Weights of a small mixture-of-experts language model, trained from scratch on English Wikipedia: 64 experts in each of 8 layers, 4901 steps.
Below are experts of layer 4 (counted from 0) of a mixture-of-experts language model. Rows are named router (the router's row for the expert), gate (a neuron's input weights, with its number), up (a neuron's input weights, with its number), down (a neuron's output weights, with its number) and show model dimensions 64-127. Each number is 200 + 40 x the weight over its row's rms, rounded and kept within 0 to 999.
After each expert's rows: "mostly gets" lists some tokens that are sent to it at least half of the time; "comes after" lists some tokens at least twice as common just before its tokens as in all text. This comes from a sample of Wikipedia text that the model never trained on. Tokens count by the router's weight.

# expert 46
router,230,203,263,146,120,201,183,164,189,267,243,199,220,172,193,223,224,165,228,196,172,212,275,214,212,247,221,221,208,263,174,156,229,212,210,195,223,207,196,180,240,231,181,193,158,202,195,199,281,234,195,165,162,191,243,236,226,220,173,216,182,234,225,285
gate0,299,165,157,143,209,193,169,200,169,207,240,226,239,238,167,198,188,135,214,224,234,195,176,212,205,139,194,249,207,191,160,203,214,206,269,166,215,142,211,119,262,178,183,199,211,210,243,253,173,234,179,153,135,199,261,198,209,119,198,271,294,238,153,209
up0,194,237,183,178,192,189,232,267,228,231,239,210,214,230,141,157,186,107,246,203,252,153,206,239,194,103,209,265,177,69,178,166,237,180,252,190,186,241,282,151,193,193,236,165,229,226,242,300,122,255,211,281,205,283,170,198,200,158,213,212,245,244,160,228
down0,182,217,243,178,183,186,245,248,174,232,186,172,246,227,226,186,190,149,211,209,190,215,217,215,198,221,168,243,197,199,234,156,226,91,225,120,201,271,187,180,198,165,246,202,150,112,170,201,162,267,255,228,228,239,275,255,123,176,254,189,209,230,145,232
mostly gets: "°", "′", " p", " −", "_{", " sq"
comes after: "1", "0", " |", "2", "3", "4"

# expert 22
router,270,147,267,191,204,189,112,222,126,265,230,189,218,219,179,256,265,207,167,176,143,206,260,169,210,174,203,224,186,211,235,194,207,232,184,217,163,150,130,260,296,204,151,130,159,109,181,159,260,184,198,156,203,158,261,234,213,194,245,189,193,177,185,213
gate0,230,134,162,192,183,195,132,199,93,186,161,205,120,255,243,187,269,221,235,149,202,211,249,203,185,168,228,166,156,190,221,206,178,195,207,183,120,213,208,219,204,160,222,255,122,284,219,192,214,181,173,150,190,119,148,182,204,194,143,246,260,214,175,213
up0,195,254,204,285,193,221,210,283,257,179,173,182,270,179,178,174,199,153,214,168,150,157,94,211,245,173,197,220,189,202,168,160,220,131,230,125,188,186,206,142,228,200,249,254,216,202,158,124,203,220,188,143,208,268,225,194,270,238,195,142,207,173,231,181
down0,183,181,158,180,210,234,169,199,183,144,198,195,279,196,210,141,239,175,291,222,224,212,240,152,218,195,192,174,198,211,200,177,199,178,143,212,236,306,166,235,216,177,195,246,198,172,165,212,275,216,123,212,237,240,193,241,279,143,219,182,224,191,200,172
mostly gets: " Senate", " Conservative", " Labour", " Legislative", " Assembly", " federal"
comes after: " of", " in", " the", " to", " for", " from"

# expert 54
router,261,230,274,137,175,191,130,212,145,259,141,203,177,235,217,247,191,186,156,224,181,230,283,154,196,189,220,231,229,260,170,138,194,200,137,256,103,170,187,231,253,234,156,169,168,192,155,189,240,206,198,171,158,244,268,181,194,138,202,219,221,197,283,171
gate0,232,162,243,167,191,246,187,265,169,230,152,203,217,166,234,229,213,246,176,164,245,232,237,179,186,206,202,244,232,252,179,235,226,184,181,300,174,182,232,178,274,165,146,218,167,146,191,179,181,152,175,221,250,179,238,213,175,242,206,236,245,225,269,133
up0,207,187,175,217,201,249,208,175,203,197,179,228,173,94,258,200,202,134,262,243,205,232,188,235,229,194,153,216,245,265,173,187,179,218,144,231,206,202,240,183,247,236,173,201,231,103,191,186,273,313,201,246,181,106,221,180,215,222,205,236,188,241,257,173
down0,166,217,208,165,148,255,211,239,249,203,162,230,199,188,248,162,173,133,219,200,152,132,174,203,228,221,171,224,259,261,216,179,169,234,230,196,261,293,194,218,223,196,180,187,217,171,135,246,196,219,119,223,172,179,219,188,220,232,189,205,187,199,121,179
mostly gets: " s", " English", " Spanish", " •;", " Russian", " this"
comes after: " the", ".", " of", " a", " as", " was"

# expert 61
router,227,218,279,195,170,160,166,181,185,217,210,209,170,249,169,210,324,196,175,183,176,185,247,168,144,235,202,226,263,203,184,197,168,254,175,262,204,203,143,198,179,272,211,116,192,220,123,176,259,193,174,178,185,210,226,242,239,194,232,212,177,269,182,236
gate0,242,200,213,182,201,196,220,135,224,223,145,194,342,202,192,275,257,208,176,228,197,206,286,208,296,177,218,131,215,190,174,159,201,200,168,124,218,260,164,213,203,234,191,176,142,130,238,252,191,196,267,241,210,225,223,196,199,177,224,214,242,138,199,184
up0,224,158,242,197,239,241,163,197,160,238,207,191,158,258,214,148,124,136,195,176,233,173,219,225,127,141,210,255,226,196,186,184,265,216,218,263,263,141,250,217,156,236,181,228,255,238,199,146,188,188,166,126,205,96,222,194,162,94,154,280,261,233,216,254
down0,207,246,272,210,251,334,233,171,246,172,115,153,202,165,187,224,214,215,193,161,223,197,256,268,197,205,211,217,197,224,198,147,118,196,177,228,160,181,220,215,237,142,214,166,225,187,240,154,180,205,149,191,211,197,231,207,220,160,226,220,219,271,178,164
mostly gets: " Sh", " man", " B", " Man", " Arm", " Mo"
comes after: " ", " (", "–", " /", "wood", " John"

# expert 58
router,256,160,249,241,129,201,140,161,184,273,223,178,199,176,225,183,213,195,132,179,264,243,241,243,191,205,163,206,260,201,228,232,186,210,197,239,239,165,189,212,219,193,128,139,179,165,183,178,175,187,137,191,168,232,237,221,199,148,166,173,188,156,237,204
gate0,259,162,192,126,246,235,230,169,248,138,196,251,171,238,222,181,187,212,174,236,165,230,120,217,193,110,211,201,212,278,182,192,226,210,150,246,181,155,175,204,155,224,204,139,208,199,293,233,191,165,129,158,145,112,188,220,174,283,147,181,292,148,248,208
up0,187,190,268,241,206,154,213,220,237,218,220,170,199,140,196,214,170,210,242,133,180,169,203,183,186,203,216,245,175,195,197,152,188,236,287,180,169,106,179,146,249,175,199,268,216,210,121,194,208,180,255,227,198,199,192,193,161,221,230,209,149,256,145,208
down0,176,184,154,156,201,173,195,217,233,191,206,201,228,163,229,154,168,190,253,186,201,192,215,242,205,236,293,228,258,107,175,131,134,162,185,180,139,205,236,191,106,301,209,186,224,207,182,179,239,200,203,221,231,180,169,223,230,192,243,213,138,229,214,237
mostly gets: " development", " construction", " production", " version", " project", " movement"
comes after: " the", " a", " The", "'s", "The", " this"

# expert 10
router,323,206,249,169,158,138,138,177,230,200,198,210,173,184,185,145,181,266,172,215,182,228,167,158,203,220,202,232,221,207,222,232,183,226,170,224,170,132,149,166,276,223,164,206,208,195,166,168,258,176,157,158,200,250,249,195,203,243,169,223,188,247,167,219
gate0,257,291,226,266,245,183,220,157,222,218,137,206,219,207,292,199,144,187,182,212,169,197,191,120,247,165,155,173,217,190,155,141,235,201,227,213,226,179,160,196,219,268,175,292,175,242,159,223,276,175,125,209,232,208,195,201,178,230,305,200,199,155,167,188
up0,194,231,225,176,255,154,204,162,211,140,116,208,194,192,127,154,180,121,238,215,183,202,184,177,248,117,193,224,233,177,237,189,269,206,207,206,254,257,192,254,220,183,277,207,169,213,204,225,175,215,190,292,197,201,178,239,193,292,192,228,210,242,181,152
down0,285,180,208,139,201,213,232,210,225,116,150,253,255,240,141,79,251,189,186,233,204,179,203,160,159,193,201,190,185,127,154,214,185,168,138,187,156,131,271,254,164,209,204,205,242,244,178,234,220,167,141,176,249,204,255,254,106,162,255,139,256,184,225,206
mostly gets: "According", " According", " Register", " Sm", " Fame", " Ca"
comes after: " ", " |", " (", "–", " at", " State"

# expert 52
router,242,185,248,184,123,180,156,157,237,160,236,148,220,226,215,189,258,225,160,239,166,185,187,247,228,182,248,245,218,213,266,193,251,249,191,229,180,183,176,299,263,250,181,191,228,198,192,240,257,211,210,184,199,242,294,152,181,197,161,218,215,257,179,156
gate0,276,188,238,239,188,134,216,200,195,224,197,141,165,240,171,183,124,168,218,199,151,190,185,193,289,231,216,146,225,247,224,171,196,221,244,201,182,220,158,331,188,298,186,161,215,260,189,220,251,251,226,248,210,229,269,218,147,180,218,212,167,202,216,97
up0,194,167,179,291,200,236,228,209,154,205,196,246,127,191,209,172,193,147,213,167,224,216,216,190,198,216,219,151,192,220,170,182,193,153,185,229,167,221,191,259,222,222,199,235,182,260,237,244,146,193,197,197,251,165,210,249,189,144,195,202,140,181,187,162
down0,286,216,164,147,183,177,191,227,209,140,177,204,255,166,209,198,175,232,224,202,206,160,246,214,178,261,221,184,203,169,232,213,234,234,231,157,177,313,165,182,207,189,234,177,151,200,255,262,164,185,214,191,198,136,241,171,178,126,233,206,204,187,206,250
mostly gets: "'\n", " ", " colleg", " campus", " $", " Score"
comes after: " |", "|", ";", ":", " /", "0"

# expert 18
router,241,154,233,173,182,194,129,212,140,271,179,200,173,174,156,210,236,184,178,166,163,227,252,217,171,199,232,238,268,231,204,132,176,197,214,276,178,192,192,224,221,198,129,178,159,157,130,217,170,200,179,190,184,253,252,147,175,178,194,180,207,205,236,172
gate0,203,193,213,222,101,252,222,187,193,201,100,162,229,202,197,204,209,249,238,244,187,162,228,202,151,286,166,242,231,219,183,172,175,297,181,205,213,171,199,208,183,142,190,238,168,221,204,221,176,217,220,174,270,217,169,185,177,199,174,280,210,183,203,187
up0,167,154,186,216,184,187,185,254,282,282,186,154,192,205,218,226,130,132,236,170,218,198,148,229,224,137,211,237,214,186,261,189,190,193,281,175,287,207,166,162,174,169,162,195,244,248,195,270,197,179,217,119,243,205,194,214,179,205,189,211,195,242,202,211
down0,171,184,207,241,150,176,193,97,210,154,121,257,216,150,205,238,132,203,255,236,186,189,216,261,185,229,233,250,238,170,177,166,234,248,209,177,201,207,282,182,151,191,191,243,155,190,160,225,279,295,239,177,247,172,163,198,140,329,222,205,178,193,175,249
mostly gets: " public", " political", " social", " military", "ional", " important"
comes after: " a", " the", " of", " as", " and", " an"

# expert 40
router,284,192,211,152,179,195,121,197,154,276,201,185,160,199,198,212,263,130,187,221,126,185,178,181,273,182,260,219,254,243,201,209,191,229,247,194,135,131,225,220,212,197,218,172,136,192,283,197,261,178,185,181,201,190,210,187,177,184,156,174,196,175,125,211
gate0,295,256,225,146,222,213,169,196,191,146,175,198,230,207,282,194,205,161,198,168,173,137,224,279,163,201,117,197,218,195,264,149,228,219,221,176,126,194,232,164,178,225,178,196,225,177,181,206,223,215,174,232,172,163,231,177,259,187,248,168,141,180,164,231
up0,214,217,136,183,183,181,221,219,197,284,228,202,183,202,127,246,202,192,205,259,173,198,230,171,182,163,251,165,209,183,186,190,268,231,169,299,215,239,135,192,248,176,191,170,174,150,234,162,221,253,202,158,201,210,229,249,176,210,189,186,151,227,224,227
down0,162,93,217,208,157,235,106,234,137,200,154,206,194,154,188,237,135,189,264,152,139,223,245,218,211,209,122,209,292,151,158,262,152,267,217,177,169,229,164,185,187,245,139,183,259,168,157,209,202,246,188,217,207,156,157,254,196,192,140,244,193,211,280,247
mostly gets: " video", " music", " studio", " television", " musical", "American"
comes after: " of", " in", " for", " on", " with", " and"

# expert 6
router,278,212,192,163,183,165,181,227,105,154,262,279,230,141,151,235,241,169,237,191,214,225,239,213,209,198,235,211,212,211,210,207,151,248,230,265,199,196,216,201,247,148,187,86,167,165,182,211,333,190,162,190,206,232,234,196,210,197,202,248,142,222,241,256
gate0,199,218,180,204,195,186,236,179,163,212,272,202,240,186,207,190,153,172,189,209,289,238,177,196,205,219,169,179,179,178,190,206,192,267,231,158,198,208,275,225,182,196,237,201,235,194,197,132,164,193,204,229,123,226,245,195,209,191,144,209,239,276,248,234
up0,174,203,186,200,182,199,177,191,225,245,153,234,314,251,142,226,264,277,221,188,125,203,273,183,135,254,224,109,216,240,217,224,191,165,249,140,222,190,153,220,202,257,152,142,219,201,164,176,192,208,225,173,174,241,236,181,223,188,269,159,167,299,182,266
down0,175,199,179,238,140,203,188,156,160,185,208,239,213,189,214,252,265,224,198,231,222,233,309,185,158,206,201,103,253,221,222,164,231,239,182,196,239,230,191,199,218,173,260,200,252,205,284,243,253,134,224,225,227,246,168,252,294,211,187,201,253,255,311,130
mostly gets: " @", " represented", ")​", " New", " ", " →"
comes after: " |", ",", " in", "|", " October", " January"

# expert 17
router,219,157,263,219,213,175,161,176,146,262,204,175,209,123,185,229,200,163,175,167,243,194,203,147,239,237,198,177,205,203,225,175,207,201,232,179,146,210,181,175,230,213,227,164,137,248,183,163,217,169,175,155,203,240,285,170,168,197,163,232,241,206,223,254
gate0,156,244,237,186,165,209,240,188,152,197,267,258,230,205,175,180,196,206,215,202,223,125,235,187,156,274,259,224,201,162,197,250,251,207,206,212,220,246,250,197,231,270,114,88,205,149,202,177,221,193,146,176,252,179,252,183,226,187,231,161,222,236,168,192
up0,253,180,217,193,237,190,128,206,221,207,234,162,113,261,276,206,192,169,238,171,164,197,139,256,255,125,238,214,281,237,199,216,175,147,263,189,119,172,242,209,161,173,236,217,296,186,148,192,171,185,265,214,125,226,193,174,167,226,204,120,200,192,160,158
down0,232,211,245,268,194,212,228,237,220,212,151,232,140,102,195,182,194,198,150,264,157,265,177,156,212,275,226,150,280,175,291,213,175,181,219,195,244,245,200,228,179,159,205,187,193,241,193,191,221,169,208,164,118,124,207,297,275,283,187,155,247,220,114,271
mostly gets: " November", " March", " January", " September", " December", " July"
comes after: " the", " his", " a", " on", " was", " in"